Weights of a small mixture-of-experts language model, trained from scratch on English Wikipedia.
Size: 12 layers, 34.9M parameters.
Experts: 128 experts in each of 12 layers, 32 SwiGLU neurons an expert, 6 picks a token.
Training: a variant of SOAP for the experts, 686M tokens, 2616 steps.
Below are experts of layer 9 (counted from 0) of a mixture-of-experts language model. Rows are named router (the router's row for the expert), down (a neuron's output weights, with its number) and show model dimensions 0-159. Each number is 128 + 32 x the weight over its row's rms, rounded and kept within 0 to 255. Numbers have three digits each.
After each expert's rows: "comes before" lists some tokens at least twice as common just after its tokens as in all text. This comes from a sample of Wikipedia text that the model never trained on. Tokens count by the router's weight.

# expert 28
router:100077150141162139136074090132100120087136106162120114170146163136132146134139109149190130156112014155107124133093129029148139084156080184131161114116155177064123079110197162119145154143117179104130101123133170121120109111072113143108131127130098157118155138091115149125130123136113161113122124133084153145124123139105109119072121095094124225113120070141129159116085119103127139127156137107111139111114123107102081141092070255107125120106078137112120110108078058115135143080159134
down13:091176121137139145148136096098092156118093144131135201114137166148098119154050128145177150188106146197105074173094162117147089133173124176149135080138094154183128101166134100180109098144153142132165089124121065141130157145112101113103150076084123106154146166134098117088099149151117051185164168139116165134163139136057124153129128123119111130117125141163093086111136144159134067159115085156078147179146102152171134111104095167085115070142147125091065080102063154149142164083179110
down14:154082108186073122131109059118136142112197108100096082127117121125138137134163128096099156125117114165087146148129113081206052135175107127156151131120151162118061141139131162112161119152076156128110148099155111189072126166147151156140157091077079080082087116138126105155161157095094165113150137151142168121121170190126142136172133157136129122133102108098106106141144127117095110033099161075137095158149112141178103160109175182086181151174112085070132114125088117109183138189147164
comes before: " of", "s", ".", " and", ",", " to"

# expert 126
router:162144102110187122083083145159055132164076153139121157117085128148159152156091123085168140101100095089144096106179149143124207168119104191028151077094140122138097102189164185106167136124131123123125074131104119157137076150128104112200145127116124111175143177162124145093103100151130130137095112167131140140105147097086120137160103111125159127167137076113130124143159105149088076147096130111106090085155166161070162139132078206169140090169160110067145152132099152120061131116130136
down0:189110132094084111121086153117116151132153173162168097136118158132083136095069142136157098181110126184077130130117112125124141154066054145165140184103146206141127115157152128087165127141124097161160124133062071170107100148132162149158167146141102092106099119118158159119164125073107128149109198148145143166192110130092120120155108095147113103111110178158036158046135119163121144107122103071097130121129139084119099096150197186166101172131098127090078140145125140127143118144131061
down1:090125168117123145135125084165138084140125151086153114158196121130124129097120107130124135075107110123138117112166198185087227143155093128121119195132155114124112082137112153220099132128163075152122119110118107096121108086140104141118136173103059145155110066168134079071193131146163169143084100150143169080119124135149109119136112118173113151138137127145131111120104048130188095124128147156090138143120114097133109106083079077116186188116128089128177082124083130151202170135137176
comes before: "=", ".", "The", "%", "\n\n", "In"

# expert 18
router:142128144128099143088136141177119099100141122131153122125131168089172141186121111152166147102107097141121132130083133027157129132134101147056158092126126125084130084121171204140135093128083158094118075077159194177106114151137075153110118111116116175127142117129127125121114168088140138129120111100077111149134181125100039104078082142115180255136136107124125175125112169099166134132109148138176072145126181107106145098106105199119099115116158135081113109094126136121098164072114101
down13:162141095144146131149128083093144131162102171111200135138122117154129109128102120131179085135155092090143123162163119139183162083151119079078136119145146143099098066108104166153140153152121152136121098155152139161086152116192171173182104113129089148119114120125112159068123149107136153125150130129074218086173125081164054116118188085162110122164091089105076155085108178159112159102108103131121092083146140195142101178154167145141050116096155156089140102161095160125148156101055159
down14:159144132097121142120110140073096125165080142153098146139153161045136144105158044150146151090119163142119135107134154154116112101101104208103104000120111149136154120160124101145165132122058139101098068123118157110143191144082124128076111199164135091164100145175159134157143104105129118090144148122197173143135156143131126117126112168128182098084082147094132154116116122138110110093159178119125131140150097109119124126197062143090132099117147138207100122154150129128181119141141119
comes before: "-", "|", "\n", "s", "\n\n", "on"

# expert 3
router:139090076105117122120114124086147119134144123112120121123117101115139148167137139061133041085113164108150141145133117100166145074136116165066128147125216082106119136097153191171152108078126156159152193129107139087172153107145147101199095085187075106103100154114111122143093098127170130085192123102089100121083157151164084133105086113072152191152142094116100098091133102113134114095106123101097089163123150159085201148147129159160182069173128157119086105124117069098166112153133143
down0:113086130126168190108095144139107136097139128140080105101142154116169162106062144070104115159088127104114144163117089100153111172144218146137097122161245141134111206115149129135136149109122170133114179093110127088118116114129162162099151137175152107104101144105141112136113091110094093135164173129130159115107172112082109068156126114096128117128160107048098099137127061123162120126146106216122121110121150185131215125128149202156105113147105112124116114099087110073127170138121192
down1:112157115107107168138105065096101104179072140097105137104203127142176112051161137150105186130121096141170114103123189148157093163167116151165115091140081119154134128095109175076183181060138153168077121142160059116141154172066164157144130093133174188098110120122114123131097147107112087090169143084096124122186135181151133111123118124097126134161102189134158178141122111110135104110162083099126094147110176136100074090128125168114123175099106120133150127183090177132110086092110166
comes before: " and", ".", " which", " but", " with", " where"

# expert 85
router:098091182112144159160137161154094129112139136152140154135139144149101116166081118198169124100094153167099114118128158039094164116079142149176167090085107071105156123126198138163133092095197139130125098109085137173175124165165119124119182119075119133102155169106091091167077140082142123131112160122141130131149123185101117110092099185106109224086136102125125099118072118151135095104088156133157115162145097148103165133134092214112126104176105121150107081166077093141143158112168088
down0:123083193188092143144098092128104110101125114106168088109162119180139136152105117087091128103147138122102072211116110143108099097130158146177135125101173141179141110172152162105112151185152073110133155086093135095148121104127122194117132097162056102103167120141098166136152077126123108085161154072127089105125147108155102187144115203168103091105194079171140174127162101122097140154179139157136105099055100162172130116122097106108167108129098115146162120177179099108116165138101069
down1:117141126168141170157120137071132103158134162110155191180153148112129101084160082095140104128102153086154109117123132094098113101175137112119185116143093176158150067110120083107132155136082127093155135173141084142151087121066078129145123134126118091219106054105138165080112097079166124154081068134173151181158142163137108162085107092135154140155085120167133144155135129118067153151143198167142118130160113141105136134167126086141196157138146111077172119131126170086052149093095173
comes before: " |", ",", " (", ";", " is", " –"

# expert 123
router:166158141121127115104143117129086115081125092136117188114175186125149168120090104113121123128132097114114124175103113083100127094099160188181144107152104133067112107142131164198124085119081171103028137109137138103189082087124121170127136065081151175186171161173107125119091214106150177160150116094111149085124082122152128126165145134140084171126117072143167121152121154127187024142105167162158182111110104119149136119126138187122112131102098130134104117127158123142079121132094120
down0:088164140101154092121139074143148146097168116164136090109122184152128122133126085047155136093111148097112141129159132100142101112106123150100183097109205178155122121166094071167132193149153127156113132148139163142165062187154121134180136117125070092170107080162105106148134085156102134150107124124127135099119177116128158146148166170099102102178145050130084118142118077116140124139158138194180192078091084115085122174143081129086166136114175102156093149156137045123097117120133168
down1:131097151159089146143150112142127127115165090137136130136138148166092113151128048121137146142088133132195149069199064117107196102184146147177200151100165055159158138234150095113088072129115152132164110191110143195075120141167137187102136161134167072100134154136082075124101145096122133107139118108154150152102094121110191115164107142086170150103090139145140097157129099153093094143138131117105164099112141158082131116107070085133132115126090122096130126149142127065128129089100134
comes before: "\n\n", " The", "\n", " In", " He", " It"

# expert 30
router:082225150125114074155029160189124191142091101179187131093116141159136124167132134085178088151128148072035125125171142136131141089118105151151149159107136133093082113137112153143141138083116105119089125161155113079109128109160148149140169127176118118143101121144122118129123158188127134169086116161073153108112110154168170148123115125179135146092145090104125071085130121129135156144189122127127082096143100131144132160105221085093113115118125161077127109098055122125093105110175107
down0:137165105156118146092137156173135144145162126160183197086109149102110106057141135100165105177134129110083135113067170133113089119093087152193102124135127182088082145120104151169084117155099155101159148147104128146057161070159064131147148181163120161163109129103147193092103132125084177111038103099092093069106127144108140150109107205110141169124148115129120100151129129169169153151198150093167098135119109116109124145135138092128149105091180154121176095135116138087104092091169159
down1:143147140149129161119139096073086145086160119130092144104204093128132162124122111182179133108152085177094121108177128089135153116122139145148130127105057162174107169095157126111149118197115123156140121113122129126108094104138069142105122107068113162050111118095162098160085100099116129121149187156155057120158140065161128154161168127149118033112086229183128123123171168136150068112122110100156162138113106139104101139156124072130148109131104144153076091190156147141157110164121086
comes before: ",", ".", " he", "000", "%", "="

# expert 4
router:135115156092155110220104112134055134128174115184150111165087148105124107151173133091085085187158156131156177132156147148163125116142099113094142160129101168129064146166080098125135137124130089110086137163145091071133180080130128131117103114202151139154161129095129110144145168149142146195107139162091138050093176097149192099072115148119144068143079149090125104150165094136136126085098135129145145113186110120152096088090208134091106106129143159110095176067157119113105108159101106
down0:136162142068160179127139079078091108157136136095143075054104130128153173108114125166178103138145111183102120172110204070123094156173142124139152153141105172136132143147190148118106153168127124072108102110171118103131103165139102132149133172133105088171171106120132131095097087144132106125138128148114148153060086136074080099108175143138138142072113123070097113164168139212134127161073078154118129168105144161121110183111218129082133159104096118164139080136111101141165133089131071
down1:161131106165181114071135164145040132125103176116101139131120105089065116094149133098149125096106154087160135120108169167166068200147179125105139084126052141164131150184123127123082156074075147179110156095141145092121114117036105126136121092151165091188151180164125074141110099134125122124157169136122170085114154128127136116138126157115137136119136182141098111144126073148138157185114164155120125115141115133166105085132091156202136069080150163154109151123137070148115121173083179
comes before: ",", " |", " he", ")", "–", " it"

# expert 32
router:154181129069121139111171112141106112104161096189144132096115164139157123185128119183128149128087083113097153119090136038072146083153102124126174077098100102135091079106178175192124118157105122101105137148094149205132116164090118143113172092116153167147148111122131130147081141119069139134154186136080118105120109104128070088108083180084161213153092126129156154171090128059138111093111133174100133109124082130134167144151128198135094099092098124126135111161083093141079110111113124
down0:215077090112116174094147117130161089189101105170185109067059123131190129143098145158158167135077122168120120106142136121099173144061099168119137116068109113166100126070105134160085146127129135184082120149123087077117166152181139128158127121160183103104135162164133143141173149100156119090141145116112083128111150114132138165090084168126173151099137181203134166197108115135109079126104088166089123155137124174110083120106153099132113118111097103137090176136091087152129151125065122
down1:194212119136205099123165084111127135163101096056161085151128091091135144106059134072149119141075143127131073160063146066151166086101154149120138101137114153098097120072091152120113160121141131081068144079171149153147183079154140131093132117137172150134122155102144115122120128083141144137106088102144110193149126113175131126175145085083132091138198121121137172133129180101131160110089067140137156126120131167120131157120139203146093138165123173122178053127148156133125117124157103
comes before: ",", "\n", "\n\n", " The", " (", "."

# expert 33
router:134118131131136105098155119168134104134120160128104101120116136121158087115172106113115147072123097101159153109131134122102091092179065176139183114165169050157107072137149149120065132197067147113144076151155174101105051125118118130155098170111102137130153128113105178073153189131110169103135147135132125107101127162080074128135151124106114090113110076073166063125107088091093083136136146100149081166146172144195148124111126180156114070090182209163140104125163153170141153168106135
down1:133151101190088094109122141056083106192148129154100082164147142108132113144092144096089132116165130142148134101105121067148208112063144071145149155131097185150130189109111129131094124181112131150086106105128142118093137146125117102122179124122111133180132092106143131225098086132132117156133098138101192133175180050129111089135143135098109107159100182145053121160132163207107159109161111115132137115137095132108090123180075092142125166127143150125177141093092112171166105119073163
down2:172117139119147145125140095213153098145105146138172139148139123110086104130127123164148127178077131110141169118098107107152085115091105148134106171142145113184116122093187121055143148193112124093157087112127104105093124112119101149095137154150152084128105132170108099098124149124084110108077116153145101024147120173086124085122153141133145138156107157077158154123126087119169155163165072093170125158105155140150174128241149211139096112095121129128117135208071070139162088163122106
comes before: ".", "0", " |", "–", "1", "2"

# expert 43
router:123138100140121098129118147169158089080100135160141136163103156096115127173126130161160117196124055123135121126130133082157077101151136125104111073148103161101074058112139139140137148141158152140207115145102166112116115113144083189150130110204118159115176100165111094118153064127166121146128154103139099096138119150119044181049076096105135200127134133076129170116104142173083076143117114166165183105109137115088133147120080187120143133096086131104160065072086099166142147101135140
down13:113067172164162147113099113149181149106130132119084169112169125138113123128111137123154128173068090145176159075090138104111107092145128152118139182111131085122119089127172085094162119172106085186140139192117118125138093120125179107116164167097154131092042123103120107210096128124118101158117100069057138064127174105118134150146150117135069174116112157155122136164119154118118182174169100152127099139094097163182094092193191174124149113114126142100103099122184103156087190119139092
down14:153192027123152130146077113165111091091155138203130110098102110147173127111101109067108107095116175096124133137122102139088148097055116166134056125161126111121135155160130136183123099123139098116170124158086141131135096172147185138076107129179119159133126112063126126151105104138147126121083136132078109103152126206139124089168093134145156149154160138124110126159171084134116075199159088066150155136140120165112086133148189069172191162118073177131106153114165139142162131103113126
comes before: "s", "ing", " and", "ers", "es", "ed"

# expert 49
router:116129137074091150117098131172116106104146135159146136100134138156222148140090110169146144120064164146135137137125132000100097133097112176118173111150135129088078127059162136150107143109123139120102076130129137161179074114140104140143127144148147158111150120163100175154120162099163156117159106167118136118108114127100078114088141072134115170151154105165137117105057121081148072062155142165145122150176141168094119116141104231103166098127088132092144103125184110121119147056125072
down0:163115142120091096155121155119191115073147084137120144126095191137163128155131114100084105158140143109124127102130113199117121101139107198122104119174081196121143141182106169157140175118146109094087105087140141102179145072060106115076074102083146123119146133147108143077124191124152104073128098092179153064140153112163106122155117115139116158125169112186166182138065133133131135088128080156121136150118130200109085149183158053152194124104132117113157168140140082110128081103155158
down1:130099156162166142119112078142142120114145196110107135160093059142145154149124053128151062181093101091090110135150127063135064119128155080143142163133097156118145139146134139166069144133099117100161149139079083123147119228104108173101136180123136104118082132116138144132143125163108092092104166104175140137136113188234090135171111139133093121137162082148117135122110098136110214140090151085143099120061149121155140105065112125123145092134126147113157155188115201132163146104126124
comes before: " |", ",", " (", "i", "y", "a"

# expert 116
router:045147109125117170087198096134120198157102136122147159122093090138117186150123116177205117131123092080122015124093129175126100076090075133115105150159113156173109090146120078130154086165136113106063177110103074161113145138128125142093085125159142140107098164076141150144120065138158117148108122158128148147104095129180121128116137099121181146136157105175151149116136054110102113093088125181143135210147120113121133110097194137141097124123138094104124140123122083166139149161160086
down0:117115155212146123149101102173117107085098118067159115167112128111130169194166151162183175111132165101128107091092131139079121085157083124140142105180192114112139119132171095094147087174106060144106100124098176123165169134192127115138104136132149120086110148125090164071124165111165126143101141147094138112102195150147166168122083103133132135139093154128148162130068158104124133076134102106154121186134083099141113196133085056087098123099131100107135067151154126123189165148133051
down1:157122129118182124120143146138139155167110102079093153130157084124124145136097182150144157132141175154162131165093161154185051121161124121132080196113101102143167117145099130134128096052084104132089107146141071148133139097100091132083113123065187181112145173088079136133198154149123092133164096086157122089091124129094082149131185100141134120096137153156108163029203084149151195117109106183129102143182165161129094114159097092083121157117139158098080142127139130128102114132154106
comes before: ".", ",", " in", " and", "ly", " of"